config = dict(
    norm='rmsnorm',
    rope_theta=6320.0,
    learning_rate=0.0106,
    lr_head=0.0144,
)
Below are experts of layer 3 (counted from 0) of a mixture-of-experts language model. Rows are named router (the router's row for the expert) and show model dimensions 0-191. Each number is 128 + 32 x the weight over its row's rms, rounded and kept within 0 to 255. Numbers have three digits each.
Before each expert's rows: "comes after" lists some tokens at least twice as common just before its tokens as in all text. This comes from a sample of Wikipedia text that the model never trained on. Tokens count by the router's weight.

# expert 3
comes after: "9", "6", "3", "4", "7", "8"
router:104129115168125153182159150098102176143095163087139096100095113159108126128119092118101137163168120142159100094121107094151092093139113157104127154155130159050118098130110165123101119172099160072148138116141115190111169154103179202127174151137183169128097158141193139176090118125120185137163129169127138111147089090156162123123125132084086147066120192087210132101161111155028151154128125133134154123096134124151085112110066135122157112155077156205093160124173095165177155098089139096188100153112127146099187126154131174109074110133085122120104136175106119125143171130089136068

# expert 10
comes after: " the", " a", " his", "'s", " The", " their"
router:113118124093118152141208120100084130108133149095091121104128089138181127173123112101086149150101111088139146112139135159185121082159086160149113124135094204137093120126050124173162086140123164107164115191151109130091183159132145155081185134128219163164121116168154126190137071091158126122118141114102150129184103065124156137139094156119069158125118188120125140110171179148069177123143105117107150056130127109170087146083067077144155120095055146150087117128126089112132108059093104084139099145134103142150114131133125095116108117122135082115115121198157182134152149072131110082

# expert 17
comes after: " ", "1", "2", "|", " September", "\n"
router:067136168127170141162159081134075168132077115074054141109148109187131170109101126124146152112141145116126113075176111167128115169117126102085182092174142137091135163169129170151190113169125147097167163171146113149131163186114151151040150191167193163141120137122147064147094072138124134112137081156150153135154104147110169117117135164064133139124101152050148182141156134194065167145096109159168152113134113139139150143140090148098126140091089142153098074090115169159128133127105160106129116168168144134085190122108110101145140104083136144129158147175062178142128166125087132097

# expert 42
comes after: " N", " R", " L", " (", " \"", "N"
router:096088114179147129101159127097057130109096154089102079134174143132172110147144146110100126122115178077145102054082119119154146121077110147077153168154149166105171129128100166083145129218126186061141134167133078120103160121132176171099184136178187107171090160140125092182149081100151125088166103113192159157121125111107130112157148153080082169110095187127149127130123123135058118174102156091152138073104148131090151111060113104132144099100077140181126115118167133087153166104129086135136099150088155171101111134130136128129169117120118118121156121129081191123173182075083114151

# expert 22
comes after: " ", " (", "\"", "^{", " $", ")"
router:075116074136113154171217094127146156117080134117055148176160105137123158131141073149116178138105113116148115084142095134133120125084129151131185170164172188099090101146056168085121106206165114062119118199118072145131170117128122183165158197153158125145122164134152088187130106112166167096154122104148166155141084135145102167126108135105098124120104178123113124096144155191065127118143138072062180088123126148111121100074134097123133145123140139125103095113136167173169091146159137101172168178119091137119097120120109107087153089094113146132172152167096124159145162103078155090

# expert 27
comes after: ",", " the", " of", " and", " in", " by"
router:107140101104179135147199132158118194115097153125148066074115078194144134112138079134109112093099121151175117103169121097165110161137043153144207155120140144102093072106096165115156122171101162082177110137117071166107170136132104107100136159164133157105133151109166101136112099121132116074130098198145168117176092135119127173115148117097117151155070223067116131152174128165099170132123057143118146097121084128090087096094144074086191089119143155152102143107149128128126142090115142103177121143126121141066149082123098139123173113099078109114124108157140167189113138066152117113

# expert 21
comes after: ",", "s", "\n\n", "ing", "es", ")"
router:115111101151123126166203147107084200149112162080122118119125100204184157128141109103073112152200196124128143102118101128143084149111109112135123174135138133077145146122087139152168097131154152072121168138154099090099198165117136124132173142171154082126134130122134044150160089163124126079171091117102185183124107088105145092093105121123128141134068128096145129128126167125122160161128092138082165093134070170124096075069094119092108087097125215134103084071155106097158138146153123113191156140123113174121176154146096144138089148164111122151197162165102108111150177161152102107

# expert 5
comes after: " B", " b", " the", "B", "b", " T"
router:095075121119172145137224092133128108103120133097116113132096115183180149129150112119122092128183151096151109068098096155115118069118117167123126171118112149092083106118097154126142154152140126152153190153101093161174136154142178124101127204206194117131132132134164122187126165124144112099157097143138144168182106110190110130072145121088067140093088178102130166144144138123106147135115143132134118053097132149148112090092101070139107155080118113163117095052163103119171113105141093089101100172144198130077180092153083154136141145072125114146194096205122132135123140131079151119

# expert 59
comes after: "-", " ", "–", "==", " s", "-s"
router:081093168148108162173132098131066150146096167084039154101179087108194177133114104124095168106162155100174110124134115061115111063088135129100157124153179134150122131159092168153168154174162140129116128179135104196089156143125166153123104209195141111176166159121154151197121080130082124130122144164068135159170102133121148134149132158074059164098078125122099150158145141196109128113137089137160134089100116167147120110084095123125144110145113134156122142129121182099117120142168148092182113181138168144055151116148104120105119112076143093124174106165077173134121131124098127105

# expert 33
comes after: " |", " |\n", "\n", ")\n", ";", ".\n"
router:108139105130127125129178118129080115139116158076063107130119085145135172146168129113075155137166125152167113046146080126134151104135108192072115175088090161118120119163106108123158157162169174154133147184155072167138147101123135130077200163131161110178077199162147131179082115110193116141192139170147108120143119141129132116065115155091103125140100179090118108161151156213111127127128143116089137097162103144104101099106062070128161136074114136153126117031173183103151124139157073087113162171149164156098099118144075142144141134116144090116131099178118124119173130144113141155

# expert 14
comes after: "0", "1", "2", "9", "8", "7"
router:097100121126151152097180124102107154116149184081099143111127123152192154172119085173127137158163170083121162054181166168141115124105104197083177126161111178118141107106070148158165130152149120094147158199172094122142150134070118150104095219141127144176108139103190112205118156192149096100127128169192134098101124136171137132082168148087126159119094185112104173176144156155115153111143076131127130122108128147124101109074061147117173118137043150118139115141154167114177154111115133137149178148166125198110171163139134139155123163102124157131149092164136140134098163093112122112

# expert 24
comes after: " d", " D", " the", " a", " c", " to"
router:087104094120114114140181131077111161140092143113106135122124113132116159107147079113113131117156192086123141122075137161143068163132111155134184118157113208138131134147075132103115116148155148059134103113154108184130145194094154159102166187156161096180071135153133076153068088186143168120128124162155139148156110110149112150116086155068072138160112156087171121159156174204114148073088132140180166130143139169148078114090112079106095084127106160131081097116107138113150108105176134124124142143138168157081153066113117129097124118046059135198139075129103175093112097125148131098

# expert 13
comes after: ".", " l", " L", ",", "l", " that"
router:068103124139089162086125103089109180155089181081069137116136108176176127104079124127080132183190133112131119136088128088126099189164132152118150123132145178084138088197137164155142109162144135128130137157170133113087182140125127169094220148082111150141069132163114081197100071125153121089166120189172166131131137142135120114126096118116097139119114187084172158148194116164096135144118121134178148105120133154135099068081042125123123083117103169160123079092135115124146135104093159082094127177123102119072178120076128137150111125145161103099125079134135170128133143064142127087

# expert 36
comes after: ".", "8", " It", "4", "0", "7"
router:037059091181132163075134106088131162146062160086061108122156172164135130108166122162092153148141132084140098114098128153150123122125041142114087155144119184122148099152092212118161162152176186152130177151184120152155162136100146161106172175170130100154156138145150068189124143183155127069202133150143149104134073162135137124115103123085069128081097179057140116129170098153102156149131124161160130129114112081123081134110094124101126125127132125158089108127133148146188155108128152126129157135150119137083133159124104118102133135085177143163174096201118096129151118100133143168

# expert 15
comes after: " |\n", " the", " United", " an", "|---|---|---|\n", "|---|---|---|---|\n"
router:052123070126131122161159100125104153123093131122129109106155106176158145129140143112094098125177185112146107107168123168137106130111097163097177137118133172104068119134060174098109136122140144076123143235178127132091159140053085103110164196125111125139119142102171134208102144142116094111168117144126133129169107138125080150085127190094087134114088187140145117150143123134087189147180142122173144115119129151162083080111121099130103070136142139163113111102131137133192149136112129088133118147081157141138206149080078102121133075145142108150080150177114131185102221115077099150

# expert 46
comes after: " |", " the", " of", " and", ":", "'s"
router:071109076163130147179164117124065155124147163134113148092107130119144176159163109109107135163114154072160149140114100140105124142142136181159124131076105141075126105182095089112116120198154152114134123131215092152089187168102174139112154146147128142173121175146181102196127133142169150151109057159143153119141097137119096093145104160089097131119105201099136098133176154172087133119127086128167148085083105088098052073069112077077115128058095122144153090112110115164128147139127143149180071184124115136073129142115121113174145085090148105162177085143109155105178110127102167126

# expert 19
comes after: " the", " in", " of", " to", " The", " and"
router:102124153120157185167186151118081171101068155113088110105138076171177150122168087108083143095100112113150113100130087104172119134142136143161146115158114122127097099136092142112130129120169147139147119172133094173074167128078144116114138164143154174165175170156151093178049120186164121121189069160150141096168082125106113134123113172085088109148130194079094107117174177151099111121108086147128114106087139138142133123105122090053189101078126141142153149135177142069158111150113120104133111147151112163086199098142096115166102127071063076091149120156124172101176178077110166120

# expert 51
comes after: " M", " m", " |", "M", "m", ";"
router:059099149146136153167172144131101138120145135090064135097162113184171147110145158093092167130115146090117065047111076136135109121107095133141196105113135159094126096090118154142081162205092158066117137192148138096127137170089169185101196177142128156176156178133142154153097131150147072106169117119161128105165058124125157092120136132051103128147118145062139156099154113176092182146153109103120112104104065121124100118109114080144108122119155185093142135102134200122168114151111147095154159131126108141129101128154101162096120169131151095143165082177125158108164157092092114068

# expert 48
comes after: "1", "2", "3", "/", "–", "p"
router:126087149163121105139132121129068190106096188120077137147183104164141123125088120115101145131081149088114114083115104145175130135171101168116143111153121176112072151102104140088184106139163131099132157205150121115144203106094161158143118168173195127128110138157133074142089096192114107081180097177157097102130105137167171097109117103072117143160103163060139129179158098150090120126085103107175145123101092129074103114091104109122135132095066175160112104127166138165134146086151100095124154197115114181082175128160154046121139089126117159135169136194059142130126152128129094139

# expert 43
comes after: "0", "9", "8", "5", "3", "2"
router:089089132129147132132222144058130196113070120080086126103160137156161175114101113093120123123131119110170148073131131170130128149119145127147123166148113164130143128122131131134160106157096160122145153129105141169125213133142125125131206202183189136147156121115160107218153101154149118079151113169163160087178088146183146091114119162051126126109104154104162191107164143145073210106108095094110166096112125137138059119069105086109123125141125141140133098108128142107136159082096095119179142101133097098073204117127147108146124109099085167155130117158090169182136150149120142114

# expert 11
comes after: " (", " \"", " un", " s", "–", " Un"
router:069077128093136115134172105105122130096144190088086092134132096115198172133102100130080157100158150126151123061133129116109124122153102112093158152157099168143117137155125184125149133168152191097101143168168150142094196180142153145122131159166188108145169175159177083209071135174111104116152109170172120133151072158085078125168153173086130155127079138147130154161145161121144143179124135113148139093120109090129098102105137079142104105070110161150159089065140157148136099082093134102160101170118131180076145181120127121132118131047180094121172135117144211133129133088120134095

# expert 9
comes after: " F", " f", "f", "F", " a", " first"
router:116107130175194121132168134071156127111105113074126150130156153131111144132153099110105148124119145097181119076064082149122064136167068158138196172151123198101129081110132121166166097134144155111147140156164123124099166104099133130112156184194208143197080099150168104202074130109136125135156111170141166101120078128144148141141143135134053150073070129118107074155145181154107168150153104127161128081116133165130104079081099103104088101109134156116088130146140125101119148165117065125098102120180159147079176125144139144144126095113147098134185140154095199196141157103154121129

# expert 29
comes after: "\n", " in", " of", " at", ")\n", " is"
router:082128141085112165134158102039136110140165150077144086127174130188140134169152101097112159137107146073176093115093076125143121138122088183138129173140082152115107115108068154188169132150133168135060145206158138182078144189127118173073182164142130157122117207105120089169105145161119139086174092144194105141149126092127102143129130200094151133129098164092190139111157158164094169106137114140093175092128099154125118114107082142095122125088137161158086138120091143154163088113086159070168098116175144139082153181165134094112129137126144112137181071142110130152120158134113115118

# expert 23
comes after: " ", "1", " (", "–", " /", " ±"
router:067109160137137180161173168125085133148088184104073108143170080188170121162101136130138118134119098074168150041109094173103078094120085135158138123136114165072109104181105178127125088183162104098154135157177121115101156181142086156143162162119190105175112147106088140193124083121118148112145107105155140162163114153136122118121170147074092136144084201105148137129148159151109165063100112100124170103123112133124094088124162119089117136107113145102114077073110089142158126113130109100133164157109152154080156130126176144115147101108128174159216111178075166166130163073085103116

# expert 35
comes after: " W", " the", "\n", " w", "w", " F"
router:049132124120174133121142140145067197106102122070110098130100084115149168097106105140077109130155135084195110067159074178132100099095129188114155114081142140101113119177085153132153125124147146165121140218149176124087169208140166151081193168131162144120085162140159140188108127136165132089125097160117153135177144120137120146141147121136066095110085168088109139124195122164083162142137156102097160105128130124112087093057067082090140143099096158118099128118091148081173111165126116087165140112163122121108124136088131144124103173167086098111147128177174146171139180105121113107

# expert 7
comes after: " as", " is", " with", " to", " and", ","
router:091121132150123163158156157132032098097157184064123064089151142181140137170101066135122164119096169102137134092051079145159162149098072172130128128137117211104184115123093114161146096173148111145112174140163088167108138145085131143113160145193123133171090136129154115169121091180157131109187101190158133112185071121144131104079148125108096110114098172099160134077203112166091170086107076137143208100152118142131108133120131134126161130112123169123114098100137140129109073081147124143197107142133163149108110130146066161106105126137090127133091127173155101134135165114089108117

# expert 37
comes after: " P", " p", " |", "P", "3", "%"
router:100119122133137133130192139153067174120087138140115133127171135134175109095132169103091163122128133101182095112089077162119134068130116145078125118106092179126099138160074103127183123178168190104133189121156099185136182126123164178126174162137133157158109188120175110174030084130114118116194108189152159124142102164118179135151143137147088103097111149142177176137126138119141144118157091147136148135115100147113122113041148108098129103160098193138166055088127125104177119097151109126113163148143165113072120104152093079160174105143097134148147111151098172184161186137131166079

# expert 57
comes after: ".", "–", " re", ",", "r", " Re"
router:097076076141123177101177174133106182119111125078087125122201065170174151119137124106115116113124119087166088105161157124142112156171075129148123106162094167148116125174122120174153143145149173129163206207189105148089132164062099153108150200144166180161152123154146077188059148105117152138134119156137122113153059145126078114151141154131063105147123148104120114128137127214069107090081157142103176102135108123198076112121087153091134106129061133161117102154159138154169124141100134104172160169153142131099149138122127109086172128122113154122150117143093113154141160149136123087

# expert 45
comes after: " of", " in", " to", " on", ".", "ing"
router:070072159141125131170177146136135143146152141095068129102123128162167118130153112164088134122132118126165132116120134162141151164125076153087131169116124196105108143118108178141192172182130162117162163174089095174103198162110074131082168152175177183153172146159206094130104084112142124120170118156166130093184101120164128111076153118067119100102169140069113142156155141171119150149112152152141153089090172139105106088113089096110177090148136150165081092067151158147174103093090128105167120137113130179095125127108122136096196095157098144145183145192123159185131162084137099143

# expert 49
comes after: " |", ";", ":", "-", " -", "A"
router:083065120149166163113155106122106158154083160125108110129120063183160124154141124123109141157160155112199148053116129118140086112148116137141130176061133157117077131133093172159114153212100110115168124137166087143089116117109152170126109163207128134205144191102138125153098101125112106104144101165161155137162090108102132133137104147090126118109099174075132185127137129164099123135107154088168149133103066116142115082140075105147121115044127144157093112094133126142151138144133120112174097214143181199151159098169162116117196122148130166141138086174085146118158196157168121082

# expert 20
comes after: " H", " M", " A", " K", "M", " h"
router:092135097114144147138134104167091192161089113101092111096090095178196124098112100071102102121110134058163104106149107093134120141144118172151161157109101180115100089108061150131110099157149140102145146172194076141115148136086179182111131206136143161198134131105155088170108118128173152101179140140140132149144072056126094148148100187100111154110080122059173102107119160143083187168076092116116098129135120127116086089095077096099155155116089164152115093103125125085125148108170117103128159143134122135120206083125156117107159126083134095114204103129136175142113180107092109119

# expert 16
comes after: " E", "0", "3", "4", " e", ".S"
router:135112098127091126112169103140112153134094119104144163118094120132148145154143118081129147190140166127086134108132112122148127106093073151090162154096120183116138129116097170135143106162141127097132155185132105129096186172102105158135150179146182140173107199152150089164080103182132119096134083160149098154128065107094105134148119147100093083101092163075113153096134178180075135151088120123119207134157073123124106060097106069116178098124132100156074084137172134155105140155089137084112207195111154164080170107143111136163159165151123124149212135157069171130103105068079138104

# expert 44
comes after: "0", ")", "1", " ", "3", "4"
router:114093116134139149135135102098121103133108127105101077100144111147147199159116106101109105145117142126144133102169073133133152108145103165087144161158121177102125116086086132085177163147143168102137128219192069137136156173106186189094125135206152099167129136150163093150114116138134135144137081148138152109148094125142125108156148156088096096069072140039124118146158139175139143102122111109083233099141103144101104155109087100144068087107081125121119088064182090144120125116122054080169055126127153136127172121169116131125127113173077099182157137146111152127112192083104146107

# expert 1
comes after: "-", "2", " se", " Se", " •", " a"
router:116084202162083162131158123114087156126120173062088134071183145148174118175114111154097114145076153102131120101078091129152077163150123149148139163146075152065151176106057174163152142139118148153124137171160121175097176176109127165151182128123144143179154202141179117170093103166118118066152100115102154114149082113157123151131114170146081143068109199119133134150100177168141136147117104092156130139054093126129143109123107095113123092116087137164065122118097141095176148135139131139150176183130174137087155141124114134162120077096169118153172122175119172107151175092095093116

# expert 31
comes after: " D", " S", " Sh", " St", "|", " K"
router:092093141077136166203192137137113184132090132083142153099154122163163146106134068101134082132144133138129115123124108110123151130127096148104153104123128135146141107199071156130185105201139133106138154157175116127107165174113130115096143201130148127156166230120163109157113069097183138137165115169160139131142080136177070128136162102108107139067073158071140162114137137197121133157146123096090143080138096142134069104121084123131149144090129165125098104096114116079195103094140103110156152184124116123071165094125129107140155123100083085155137054129068212126107118149109107130

# expert 28
comes after: " |", "|", ",", ":", " in", ";"
router:149073091098121128173141109163066144135112167031088118095158099205130138090175108125148167116167163110172135077128095160143100169067156165116171161081141166073156139169124162113153158159126118117109171194136143176094183138147118157078176191153201187152091157166116084148089072133138112096112076161159157142172113132119107157121097139099110164117088145128108136142130169166130162155126106134132118080144125152080068144110115093113153111092127150148106091124113091065130095116142165089144149129114164138090172087139048106127121100091129084130162071141113131162131169114122139122

# expert 38
comes after: "1", "2", " (", " \"", ".\n\n", "\n\n"
router:105082123106108143141150106097082131128129130142137071116153104170199155154135112084166133111113139101150096098122089154151065146127124141074113134086118176111150114119088194155119121211145178063138114175147084177124184147112124169077114153156145119138129079117175115211084125122172127107146106114195146103161119117128115153158132164064100128110072169068138126139115174218133185142122113108164144089139096135178154092111100114083117114115156170144137120088167119116116128095118116124199151100103125175095137093106107150141151150068167126156169110145061175107132135127161057075